From a checkpoint of a small mixture-of-experts model trained on Wikipedia.
Size: vocabulary 32000, 77M parameters.
Experts: 64 GELU neurons an expert, 4 picks a token, a sigmoid router, a shared expert of 256 neurons.
Training: a variant of Adam for the experts, 620M tokens, 4734 steps.
Below are experts of layer 2 (counted from 0) of a mixture-of-experts language model. Rows are named router (the router's row for the expert), up (a neuron's input weights, with its number), down (a neuron's output weights, with its number) and show model dimensions 0-255. Each number is 128 + 24 x the weight over its row's rms, rounded and kept within 0 to 255.
After each expert's rows: a language model's description of what the expert responds to; "gets" lists some tokens that make up at least twice as much of what it gets as of all text. This comes from a sample of Wikipedia text that the model never trained on. Tokens count by the router's weight.

# expert 53
router [123 132 127 115 177 145 151 128 101 147 119 100 109 167  89 148 132 122 134 122 129 113  82  92  75 120 140 187 148 134 163 132  97 129 118 147 126 124 110 105 104 139  76 131 109 111 104 139 134 123 103  87 145 118 199 156 129 126 160 122 136 142 161 142  84 147 132 130 152  97 122 153 144 140 121 174 112  84 120  84 152  97 121 117 141 139  84 114 163 164 149 169 119 109 149 134 127 132 149  99 126 129 123  95 119 130 146 140  76 121 143 154  96  86 149 119 119 150 119 134 119 144 132 146 156 107  74  85  99 150 137 164 136 135 116 150 142 125 148 160 178 111 158 136 122  87 134 138 119 161  75 156 126 115 127 117 150 154 138 130 173 106 145 145 133 137 142  90 114 156 109 128  93 183 152 116 163 124 114 103 136  72 131 155 110 153 158 116 127 125 151 132 139 132 145 130 180 105 124 116 144 126 131 110 143 132 114 140 137 105  86 164 124 134 146 108 161 174 126 143 116 131 119 107 129 150 137 113 133 134 112 119 114  92  86 102 157 129 159  78 147 125 142 164 153 144 118 125 101 127 120 124 178 183 135 153]
up0 [133 151 147 113 123 136 103  88 150 156 127 116 125 120 118 143 143  95 111 133 125  99 102 118 157 113 107 118 147 101 144 107 137 178 148 106 140 164 105 140 132  94 151 145 131 125 143 124 127  89 128 131 146 136 116  98  71 119 129 123 130 133 173 148 125 105 115  97 119 123 139 114 117 170 106 164 136 163 119  84 134 160 135 102 112 152  85 138 146 164 161 136 126 180  78 125 129 150 136 140 129 160 142 158 134 119 145 118 134 180 181 174 153 165  92 130 118 143 107 115 151 155 160 109 190 121 112 117 149 147 123 133 116 101 151 153 145 114 108 132 147  70 149  78 121 143 127 127  64 113 105 153 136 109 124  86 147  97 103  92 141 105 107 103 141 140 124 120 102 155 139 115 140  96 136 129 140 163 145 144  90 140 122 118 154 133 122 144 165 118 104 115 143 120 124 118 136  95 136 186 144 118 111 151 147 143 129 179 149 148 139 158 114 132 123 150 139 153  76  93 131 133 131  78 160 142 131 129 128  98 111 155 120  89 122 119 100  68  92 134 155 159 127 162 114  98 112 106 111 136 135  89 142 116  64 157]
down0 [114 149  97 169 149 145  68 114 106 154 117 108 128 134 102 147 158 101 147  92 112  96  94 105 181 139 133 127 146 143 159 132 118 134 120 139 139 173 120 124 111  98 134 138 101  88 108 104 168 124 172 129 106 112 108 110 134 124 137 151 133 139  82 166  66  90 113 127 129 134 112 125 161 146 148 147 125 138  91 101 136 191 144 107 110 121 118 155  85 117 120 122 112  94 101 162 130 165 147 132 152 135 155 135 148 158 134 103 113 141 126 130 123 117 126 164 117 139 139  97  93 146 136 120 135 138 170  76 117 134 118 164 160 124 130 132 134  64 150 143 175  98 152  91 139 122 117  97 118 140 136  95 154 123 136 139 128  86 141  90 114 128 159 112 132 135 102 128 152 153 141 137 100 101 134 103 100 126 137 126 107 107  87 160 159 125  83 143 157 117 121 113 151 100 120 151 123  96  86 118 153 115 119 131 142 162 105 140 164 139 125  82 102 120 122 188 140 126 119 140 167 152 131 124 122 140 131 123 115 136 160 113 190 114 100 153 146 163 147 118 136 174 101 148 107 143 135 116 116 170 154 116 167  85  91 111]
It responds to: Month names
gets: " May", " November", " October", " March", " September", " January"

# expert 37
router [123 139 141  91 111 128 150 125 106  80  67 105 112 116  98 142 176 125 102 138 145 127  81 121 129 111  76 152 169  94 150 115 150 140 105 114 117 160 113  95 193 143 115  98  86 106 139 134 103 122 102  90 147 147 151 114 127 127 127 131 120 154 162 155 119  91 121  95 181 170 157 137 170 120  77 169 146 119 149 173 152 127 116 135 115 139 138  83 125 143 118 108 102 137 107 139 103 111 145  95 148 108 125 149 166 116 116 138  90 136 120 124  90  98 133 178 126 100 134 142 119 151 137 162 157 121 100 128 141 151 162  55 128 124 138 162 121 130 163 155 138  88 121  95  81 115 109 151  94 149 132 143 127 131 104  87 172 134 125  95 144 130 112 123 112 126 100 108 135 139 143 129 132 139 158 147 135  99 170 144 142  76 131 117 125 149 162 106 130 150  84 155 100 121 114 131 135 136 165 116 154 150 135 115 161 136  95 156 119 115 127 145 113 124 107  83  71 151 135 159 131  95 156 122 132 123 119 141 123 152 158 120 103 116  98 100 114 129 119 159 106 107 120 125 126 116  86 120 142 112 127 114 143 140  96 137]
up0 [120  84 133 138 121 119 135 127 117 134 159 134 117 121 107 121 106 116 145 145 165 113 136 144 153  94 109 172 113 121 112 108 135  95 106 159 133 108 110 141  95 106 147  71 104 129 121 162  83 118 119 168 162 156  79 135 138 143 112 151 120 146 118 132 126 148 138 103 123 165 188 126 129 153 132 126 143 136  99 116 105 110 115 124 131 127 120  76  93 160 143 120 164 145 128 119 169 163 153 143 112 150 154 151 142 116 116 102 147 105 117 108 116 139 146 101 115 140 162 155  78 126 146 140 148  98  88  76 121 157  85 121 139 134 119 134  98 152 138 111 127  98 140 122 129 166 118 117 138 121 134 147 140  99 146 125 123  97 138 126 146 205 136 131 135 146 102 107 113 123 134 126  90 133 174 128 117 140  93 102 110 134 138  87 107 181 102 120 166 118 138  99 149 135 103 139 106 119 117 167 162  97 133  98 141 111 143 134 150  82 104 172 149 127 117 143 159 169 122 111 152 121  64 146 184 153 111 145 123 133 101 150 107 137 102 104  93 100 145 101 134 104 109 143 125 130  77 160 117 108  89 157 163 124  71 167]
down0 [129 145 157 145  91 163 147  99 115 127 123  92 107 100 124  98 118  78 117 100 178 196 131 154 156 141  86 120 140 127 156 103 150 110 165 144 121 117 122 100 106 138 131 103 126 157 152 132 145 122 162 129 103  80 187 144 140 136  99 139 120 125 139 111 123 119 102 164 137 189 131 145 141 127 132 112 123 112 110 118 135 132 142 131  55 141 137 142  79 107 122  78 141 160 129 137 144 138 134 116  93 133 109 134 150 121 185 142 101 106  87  55 125 125 158 100 100 104 156  96 114 126 125 110 159  99 119  96 149 108 110 119 104 147 141 130 103 121 109 140 138  87 120 120 136  94 138 147 126 148 116 162 138  94 132 136 128 137 132 129  97 165 121 135 124 149 116 115 123 131 158 148 175 155 144 147 123 125 162 133 110 124 164 115 166 178 100 112 118 110 115 124 121 109 106 111 113 125 149 145 160 141  95 129 121 113 134 161 174 134 120 104 151 102 134 117 103 117 104 151 135 126 141  92 111 151  88 141 150 152 151 150 152 131 135 114 188 152 117 147 181 135 153 136 103 180 126  85 108 121 108 147 115 136 188 113]
It responds to: Table cell separators
gets: " |", " possible", " future", " heard", " discovered", " worked"

# expert 46
router [ 80 127 113  78 112 100 156 131 124 166 159  93 112 136  98 161 149 149 126 158 157 158 106  71 120 118 156 154 177 118 148 148 128 135 124 181 144 140 136 121 142 133  84 101 126 117 152 150 126 128 106 116 158  91 166 164 139 109 130 107 111 120 133 150 104 143 133 116 164 118 127 144 135 161 127 144 145 106 150 121 133 125 145  92 122 136 109  98 180 146  85 139 130  97 114 167 105 120 133  90 107  90 157 119 121 127 103 122 107 136 114 105 124  76 138 120 142 131 105 136 110 134 140 162 149 146  99  76 137 150 172 113 130 126 136 134 124 135 168  98 151 115 170 155 127 115 111 113 147 152 140 158 163 107 129 126 170 114 132 117 154 141 111 136  98 120 111 138 158 159 136 140 121 135 153 145 130  75 119 107 163  88 123 161 115 150 170 109 120 163 103 159 135 115  92 129 166 114 153  90 165 186 130 119 129 125 127  63 142 140 120 150 114 119 145 108 162 152 111 152 127  98 136 125 107 124 142 153 152 154 161  99  93  81 122 112 157 120 145 120 111 137  91 144  86 169 101 127 105 130 108 154 163 177 132 154]
up0 [142 118 116 142 118  78 146 154 144 134 143 167  99 121 120  86 160 120  96 150 120  89 125 170 112 102  97 135 123 102  96 101 145 184 128 121 142 133 114 130 145 151 123 128  95 138 117 161  92 104 128 183 152 160  81 134 124 115  92 123  99 149 113 155 152 105 174 118 127 133 140  92 113 137 125  88 145 139 154  84 102 143  82 131 117  86  83 114 126 132 158 141 125 167 104  92 138 134 103 116 181 142 105 197 107 143 112 138 106 149 138 155  90 163  69 138 148 125 158 165  97 141 110 136 136 134 128 128 174 175  91 115 145 129 160 118 102 131 131 137 137 128 120 146 126 119 146 141 112  93 155 163 143 117 159 134 110 114 119 141 135 182 137 146 155 120 116 133 118 113 122 122 143 107 164  95 163 123 146 125 109 151 107  93 123 150 156 143 162 116 136 130 117 107 109 138  80 128  93 163 197 120 107 134 118 128 132 145 118 142 132 147 118 120 135 118 113 152 160  69 137 127  79 106 121 114  98 121 112 138 113 153 120 110 107 152  87  84 130 152 131  85 116 155 144 149 133 103 113 116 117 148 133 155 118 156]
down0 [161 106 117 180 117  71 132 122  91 135 131 147 136 113  86 141 162 125 126 114 116 104 157 177 106 170 103 162 146 121 106 132 123 169 140 122 141 116 103 125 130 131 153 108 131 126 133 126 122 113  86 155 129 167 104 158  97 126  63 147  84  95 121 165 113 181 119 118 155  83 151  78 105 120 160 131 184 142 135  92 109 113 125 126 144 120 100 144 114 130 164 109 107 138 117 118 149 117 126 106 158 142 158 167 116 137 153 155 153 102 131 146  75 128 124 146 143 140 135 128 123 117 126 137 124 147 114 142 114 153 135 102 123 138 116 147  58 127 108 161 153 132 132 163  98 105 162 146 143  98  93 187 148 121 151 140 121 137  91 160 139 129 123 161 123 114 106 107 182 133 151 182 129 161 133 131 124 108 164 122 119 142 106  96  74 116 133 124 140 119 138 118 136 115 171 125 103 134  90 109 135 114 118 128 143 148 142 137 112 132 114 138 100 164 143 114  84 145 174 122  95  93 110  93 132 140 135  95  93  87 127 184 118 108 124 117 101 158 149 151 121 119 110 124 112 106 110 111 107 127 141 168 128 153 127 166]
It responds to: Adverbs and quantifiers
gets: " |", " also", " more", "ly", " then", " all"

# expert 35
router [105 147 152 131 116 153 124 144 145 134 106 127 162 129  88 144 121  98 122 124 156 116  83 100 123  67 146 137 110 120 130 136 127 143  95 146 136 135 114 138 163 126 123  79 158 111  39 201 108 123 111 133 140 126  96 125 130 109 116 121 123 101 133 139 162 163 125 104 152 140 150 129 134 115 110 116 132 117 123 107 115 110 111 107 134 130  99  91 138 175 142 126 144 155  86  89 101 132 146 131 124 130 119 135 123 135 120 151  96 138 107 126 109 130 154 111 104 160 142 150  88 197 179 167 148 124 115 139 181 165 121 103 137 149 135 129 180 161 130 153 156 119 179 150  99 107 144  73 101 132 132 124 108  98 161 126 124 164 158 129 123 144 121 137 148 133 104 140  95 107 133 122 163 117 161 145 144 111 140  54 148 151 133 135  78 164 136 153 124 161 128 122 172 129 129 129  96 135 127 152 145 123 171 120 104  82 130 135 140  87 118 158 108 124  91 116 119 140 158 138 135 110  91 160 140 135 122 131  99 112  86 120 126 118  90 108 120 126 132 137 111 112 126 151  85 114 127 120 117 111 161 179 141 139 124 169]
up0 [134 118 114 149 130 164 124 130  90 174 133 135 134 137 127 121 161 134  38 115 175 144 121 132  59 145 140 131 136 125 131 153 113 131 133 129 125 133 126 128 124 129  79 109 128 143 134 170 127 133 110 109 126 113 123 129 156 127  86 191 116 106 194 118 135 118 159 112 115 118 125 150 135 106 115 143 131 124  66 128 106 127 136 152 106  84  65 136 138 157 148 122  93 117 119 148 146 126 133  92 122 135 116 148 138 117 132  83 132 118 141 140 142  75 114 131 142 128 130 135  86   0  97 133 169 132  87 145 106  68 141 144 137 133 149 141 133 105 123 126 124 130 148 118 117 144  89 144 123 129 143 126 137 115  94 150 140 134 139 129 133 143 130 130 125 128 117 119 159 122 126 141 113 133  71 164 167 113 114 153 121 119 136  90 133 156  92 131 125 167 113 112 137 148  96 119  92 133 131  94 110 123 172 158 131 135 132 105 138 114 132 129 131 147 135 132 143 110 127 117 134 138 133 116 116 120 171 144 149 129 161 180 126 146 116 108 113 124 101 130 141  75 106 163 131 103 143 149 152 150 126 111 154 125 140 119]
down0 [122 135  95 163 156 120 134 129  86 139 142 166 132 102 126 165 118 166 154 159 108  97 181 133 128 135 101 109 103 127 146 124  93 140  75 122 180 138 135 137 135 190 138  90 163 141  90 127 169 108 104  91 123 113 131 130 143 122 147 142 120 121 135 114 128 138 153 117 111 143  99 120 158  92 155 148 127 128  93 103 132  96 157 143 164 127  99 103 139 121 149 133  89 163 118 145 109 122  93 139 150 117 140 145 133 144 108 159 130 145 143 166 132 140 157 112 170  87 138 138 110  85 140 152 121 141 104 120  97 115 186 154 157 125 144 140 108 101 147 112  96 155 107 113 159  94 131 131 100  90 116  90 147 135 108 144 137 100 126 130 111  99 137 117 146 123 105 148 100 148 103 140 112 120 114 123 184  97  70 137 138 121 148 147 136 141 150 136 140  52  83  89 140 135 123 133 104 154  98 181 142  98 135 128  95 133 134 120 127 115 149  94 140 168 123 131 151  95 152 124 153 116 132 207 151 165 111 138 111 115 119 113 128 121  64 133 145 144 134 130 108 111 111 145  97  95 127 149 139 106 146 133 132 147  84 139]
It responds to: Periods
gets: ".", ").", "\".", " 1945."

# expert 27
router [116 145  97 103 109 107 140 155 104  96  88  92 133 152  95 161 112 143 145 130 127 119 102 131 124 146 162 162 165 126 161 110 130 133 119 127 159  98 120 142  96 124 157  91 146 118 112 128 127 110 119  70 173 127 178 167 130 123 145 178 125 119 185 134 108 169  90 118 119 119 114 174 126  72 111 143 138 118 103 117 134 122 127 126 121 122 111  94 159 146 126 153 143 124 118 136 140 140 141 134 113 135 161 103 143 118 100 121  87 105  89 102 102  97 160 123 149 101 121 135 147 136 124 114 139 147  98  85 127 139 162 115 131 108 101 172 146 106 150 125 144 144 159 141  95 155  86 126 105 104  86 152 143 131 119 166 138 132 133 122 117 130 112 165 102  98 108 119 149 130 118 144 124 119 160 134 128 132 124 118 164 113 129 157  69 145 171  91 117 139 113 140 125 163 122  96 141 118 126  99 144 153 106  83 157 115 110  90 122 112 101 161 175 136 163 102 166 143 155 154 119  70 150 111 146 141 213 101 119 117 115 130  89 121 109  90 140 105 129 102 120 140 116 165  90 147 111 156 104 128 119 132 153 166 127 144]
up0 [139 145 174 112 147 115 156 175 129 137 136 111 127  85 120 124 134 114  96 124 121 106 123 130 146  85 114 191 143 127 111 103 143 138 110 133 159 127  81 127 163 112 153 108 141 100 116 165 100 120 107 121 152 134 118 112 111  99 119 111  79 131 123 137 164  94 174  94 107 131 161 155 138 133 110 127 157 120 144 131 117 115  98 162 122 151  83  79 141 162 147 113 119 139  96 100 145 100 138 142 107 144 150 147 152 149 108 144 145 115 140 130 123 134 126 163 134 121 160 180  96 170 131 132 140 106 109 144 144 163  96 118 107 167 130 104  91 130 120 130 134 104 134 110 116 130 121 121 139 128 164 187 142  92 137 154 113 131 110 111 138 166 138 107 140 151 123 138 103 124  99 120 128 111 149 140 141 103 141 113  92 101 152 164  89 175 113 129 147 155 150 129 138 124 132 113  99 136 120 170 166 129 148 113 111 139 106 177 161  56 119 162 111 129  87 105 108 138 154 111 161 142  93 130 139 136 104 142  93 124 162 129  87 111  71  98 120 101 143 181 127  98 112 157 159 131  66 141 134  91 101 152 127 144 109 167]
down0 [145 130 107 131 151 103  92 140 113 144 121 168 173 130 160 114 131 123 139 142 148 152 126 121 124 137 155 107 137 142 134 131 117 114 169 133 104 118 125 133  92 164 116 131 116 115 156 104 170  89 115 184 111 125 123 132 170 103  91 125 144 160 100 102  80 129 125 162 132 137 114 114 125  85 153 151  79  96 159 123 134 124 149 120 145 113  92 119 122  80  98 162 130 133 115 120 113 130 160 116 104 130 145 151 155 105 116 116 139 100 119  95 146  78 107 170 165 178 145 111 142 107  97 166 132 142 119 131  88 112 117 115 135 101 148 151 169 125 146 118 141 132 148 162 124 108 145 143 119 110 128  96 112  95 101 134 156 113 145 171 103  85  78 134 117 126 123 161 134 116 156  92  98 124 158 132 136 160 133 141 151 121 180 155 150  75 119 176 108 138 149 118  93 130 144 126 135 114 107 133 134 143  87 114 140 131 147 127 140 151 130  71 147 122 169  60 147 113 135 154 103 132 118  83 142 135 139 149 135 123 104 126 156 110 187 140  83 159 160 107 127 102 119 156  93 164 129 161  95 158 121  91 142 156 128 117]
It responds to: Headings and list structure
gets: "\n", " =", " is", "==", " ==", "==="

# expert 38
router [111 138 116 112 122 101 120 137 124 115 138  95 158 152  86 139 121 116 107 102 134 107 130 131 107 102 190 144 156 145 159 117 157 149 117 135 153 128  91 140 147 123 112  83 106 111 111 127 122 138 108  78 154 145 179 193 146  88 142 156 150 105 164 128  86 159 124  94 157 103 129 150 123 126 114  83 136 111  95 156 149 112 131 135 130 113 119 112 146 121  92 156 148  81 102 141 132 146 173 103 142 112 161 132 115 171  73  73 108 121 114 101 139 127 115 149 144  96  98 148 124 127 128 200 145 142 131  93 139 152 141 131 116  64  97 123 129 122 149 122 126  89 134 136 120 145  79 171 100 115 116 146  87 127 112 122 151 137 151 139 130 135 118 136 116 111 140 126 147 161 125  95 138 126 156 147  96 119 152  98 149 113 160 139 131 125 184 109 133 158 107 125 137 190 128  86 113 104 112  88 150 129 141 106 141 132 118  99 110 113 125 160 166 119 117  81 150 145 137 147 106  92 122 149 144 159 152 103 136 114 161 155  93 121 101  92 111 161 164 119 156 113 122 142 129 154 112 125 116 118 162 128 149 160 107 139]
up0 [141 122 135 145 164 171 176 149 133 172 102 138 120 108 105 150 125  96 144 143 164 113 125 129 136  91 119 144 123 126 102 129 142 167 111  79 138 117 117 127 154 124 139  91 123  83 100 194 124 108  84 131 177 127 111  79 100 119 135 132 106 120 118 163 120 136 131  88 130 139 132 131 151 151 139 132 172 133 142 105 119 117 123 103 138 146  96  80 132 147 129 103 155 172  76  93 104 137 150 144 125 139 120 147 150 133 120 146 135 148 134 121 104 118  96 130 132 113 170 174 101 162 152 124 168  67  99 136 148 148  94 110 117 128 173 139 124 121 127  99 158 128 157 120  95 144 120 104 120 151 132 171 156  92 116 126 113 101 135  86 165 184 147 161 155 130 113 122 112 151 133 151 154 130 152 138 142  78 157  94 118 123 143 114  95 138 123 105 162 134 109 117 127 150 141 159 116 113 152 135 158 107 128 137 154 114 108 142 146 127 114 173 115 100  94 115 142 112 118 123 124 130 105 117 115 150 124 153  88 122 128 133  64 105  80 107 109  76 132 124 115 110 134 140 141  96 112 160 125  96 125 177 140 124  84 179]
down0 [ 95 129 105 148  97 180 103 116 147 134 168 182 164  85  88 127 131 129 123 143 129 122 158 150 125 126 144 170 120 132 145  95 134 149 162  94 114 127 137 137 147 160 121 102 125  98 161 163 113 140 130 106  99 159 153  92 101  98 106 103 160 142 156 109  93 162 106 172 103 144 144 131 156 134 162 107  68 105 140 119 138 143 143 117  99 103  98  97 122 134 135 126 148 162 122 158  81 145 109  83  85 167 105 145 106 126 123 153 116 158 124 131 117 161 125 127 151  92 121 156 107 125 119 131 129 126 101 136 143 151 110 137 118 142 151 112 137 112 107  68 134 171 165 124 151 132 138 104 147 121 116 145 137 153 113 102 157 131  91  96 141 159 112 173 153 108 172 116  82 129  83  99 139  81 157 111 139 122 150 130 165 157 129 111 128 141 121 131 120  98 117 178 111 128 113 138  69 138 127 118 131 141 109 136 113  73 143 145 108 132 125 100 143 110 120  92 142 105 164 128 118 107 150 144 141 155 168 132 134 136 119 168 143  98  99 114 164 122 131 135 119 128 125 165 142 163 132  87 100 128 109 154  69 129 116 158]
It responds to: Table pipes, role nouns
gets: " |", "E", " is", " The", "mer", " 8"

# expert 55
router [138 132 171 161 142 132 130 129 143 158 128 145 123 150 101 123 113 215 122 146 122 121 105 135 120 105 113 122 104  94 146 123 114 138 117 155 124 157 130 123 156 112 142  60 140  92 141 152  86 104 121 104 140 151 132 128 127 111 107 123 103 102 124 172 127 164 144 119 138 148 154  70 126  92 119 154 114 145 167 147 130 121 136  95 110 174 136  99 141 124 131 107 150 178 113 142  96 109 138 131 135 132 136 146 154 134 108 164 179  96 123 147 115 119 112 144  82 148 117 129  90 168 161 130 158 115 111 126 140 152 116 120 143 106 151 129 136 169 182 116 182 110  97 141  81 135 125 131  78 132 132 127 134  90 131 117 126 144 127 111 133 145 128 142  98 127  79 105  69 162 112 167 114 122 146 153 153 100 164 151 114 154 132 121 124 158 113 135 141 163  86 135 142 121 160 128 107 129 119 144 159 141 162 139 127 123  77  84  98 118 106 172 131 147 121 112 124 133 107 123 116 115  87 110 118  70 181 114 115 107 117 158 108 145 100  72 106 151 122 158  95 126 155 150 138 103  97 143 109 135 138 106 148 141 107 125]
up0 [154 116 107 119 166 121 141 135 149 147 108 130 123  96 138  97  98 101 128 156 128 159 128 180 135 130 132 140 148 152 118 123 116  99  94 139 125 114 119 149 116 102 152 151 151 112  87 133 105 138 135 172 147 159 119 164 110 142 100 141 127  75 158 121 141 152 155 108 108  87 134 128 183 118 100  77 108 119 112 128 119  99 111 123 125 151 117 104 142 125 101  95 141 102 123 126 146 120 137 126 117 144 121 127 135 126 145  91 135 113 177 135 107 167 134 120 130  91 193 139  78 127 146  87 128 139 112 122 134 133 134 102  87 131 144 165  80  81 119  77 157 149 119 127 118 164 122 189 151 120 131 164 110 145 101 128 112 155 139 133 123 120 183 130 122 143 165 114 119 135  93 156 107 101 116 144  92  84 215  83 119 170 124 137 132 155 126 139 106 135 157  82 154 127 154 125 130  96  64 130 121 142 149 125  97 107 168 187 143 102 145 129 149 154 123 153 125 157 114 111 155 147  93 154 106 160 145 129 123 145 117 130 107 142 108 149 125 137 141 112 123 119 114 121 141 120  95 130 149  84 111 129 163 130 137 136]
down0 [130 143 135 128 135 119 135 113 120 104 118 103 128 125 106 152 146 133 117 120 154 119 114 127 131 113 161 111 103 125 141 108  88 107 168  94 140 121 101 107 146 141 126 107 119 121 131 168 112 136 127  91  82 160 139 127 126 131 108 110 132 120 134 133 124 160 110 138 127 113  92 120 161 120 148 127 114 128  93 126 147 123 156 114 131 114 139 115 152  58 107 105 136 122 135 121 133 143 139  95 117 100 111 122 114 149 135 173 148 127 134 113 116  98  89 134 126 135 109 125 115 140  99 109  89 147 164 126 146 117 150 110 156 141 137 170 141  76 100 129 140 126 101  94 138 143 142 122 115 148 156 255  97 124  87 157 152 169 138 150 146 112 160 133  93 110 119 153 154 174 155 139 119  76 115 137 110 150 157 154 121 116 117 118 161 118 108 126 101 102 122 148 157 119 146 133 141 102 118 151 127 121 165 128 123  84 173  80  84 111 115 143 134 161 161 140 102 152 120 118 120 102 101 127 125 146  97 132 146 151 147 129 167 149 129 132 139 112 168 108 148 133 122 133 121 156 110 103 128  88 141 129 150 136 189 125]
It responds to: Punctuation at phrase ends
gets: " |", ".", " (", ",", " in", " that"

# expert 28
router [127 132 132  66  76 145 118 110 138  89 103 137  87 130  93 112 125 117  87 154 197 133 120 105  93 100 115 150 121 126 120 144 162 137 110 110 106 137  77 132 129 111 122 119 122  99 119 155 127 139 110 121 147 162 105  98 171 130 150 129 134 164 152 163 126 115 117  99 190 130 147 158 119 155 127 170 134 127 134 114 159 126 104  87 136 148  98 108  87 128 137  94 134 146 118 109  83 125 131 100 144 110 107 139 159 132 113 155  99 149 121 175 112 137 116 173 135 103 117 141 124 143 122 157 177 108 109 151 155 151 136 109  86 170 111 106 132 145 114 144 140  95 161 119  91 148 126  87  88 152 118 151 118 127 121 101 154 111 124 110 129 136 124 106 114 116 124  78 100 167 158 155 154 123 169 144 118 134 130 136 179  62 144 141 155 130 143 119 134 141  81 196 119 120 134 118 138 139 117 158 162 119 123 135 131 164  97 154 151  98 121 144 138 125 109 107 118 161 136 137 169  84 140 141 120 108 106 169 113 167  99 134  74 135 125 108 117 117 153 150 133 107 113 109  97 155 119 131 112 112 135 154 130 150 104 148]
up0 [156 144 142 150 122  89  99 144 124 157 121 137 157 115 121 115 102  58 172 160 132 152 154 169 128 128  98 150 140 100 132  84 130  61 119 122 137  80 175 106 165 117 124 115 123 126 149 142 138 144 122 127 167 100  82 137  99 143 115 114 123 140 180 112 126 140 154 103 112 106 164 138 127 132 114 113 134  96  85 146 128  85 147 132 121 176 109 103 135 134 110  78 156 137 130 121 180 125 103 138 130 139 120  91 154 134 125  32 165 103 164 105 124 162 149 137 106 134 111 151 111 126 124 125 147 105 108  84 137 140 128 148  99 134 143 147 104 180 102 128 116 169  97 111 103 113 128 125 132 133 124 130 166 110 163 132  92 107 112 100 110 117 172 141 172 120 118 134  79 128 108 118 153 138 149 129 137 154  82 137 121  93 103 145 119 152 132  98 131 123 155  87 126 118 158 119 112 131 147  83 157 177 158 147 158 103 124 129 120 124 119 119 124 161  98 150 121 129  83 138 149 145 133 143 112 125 139 148 113 103  98 149 116 151 135 114 115 134 108 126  97 134 118 150 164 127 101 141 133  81 116 140 133 114 102 152]
down0 [111 146 140 113 158 108 153 122 113 147 109 119 178 135 130 135 105 139 140 110 166 176 124  84 132 147 129 133 111 150 136  99 112 122 124 128 114 123 131 114 141 129 116 130 130 126 141 149 132 185 126 102  99 139 120 132 141 149 150  90 143 112 123 164 141  89 146 144 140 120 154  91 116 154 153 158 124 119 129 117 145 104 173 165 117 111 114  96  84  98 132 152  71 155 125 131 161 124 153 111 114 148  79 150 126 120 137  93 143 148 127 107 139 120 153  99 112 146  95 137 153 105  95 164 159  97  94 123 104 119 127 149  96 157 153 114 117 148 116  78  90 117 129 113 117 103  88 151 110 113 123 117 103 141 144 129 112  99 165 145 142  96 106 128 166 107  82 121 121 171 134 127 147 150 132 165 160 115 111 158 133 122 135 100 102 119 123 126 118 131 144 142  98 154 125  93 132 157 137 157 116  75 158 127 105 106 139 188 119 150 151 115 133  67 145 129 156 183 124 164 121 109 123 157 113 109  98 174 145 169 125  81 140 131 122 103 115 139 154 118 138 112 183 166 166 172  86 100 153 159  91 114 129  71 117 125]
It responds to: Table cell separators
gets: " |", " when", " to", " from", " including", " after"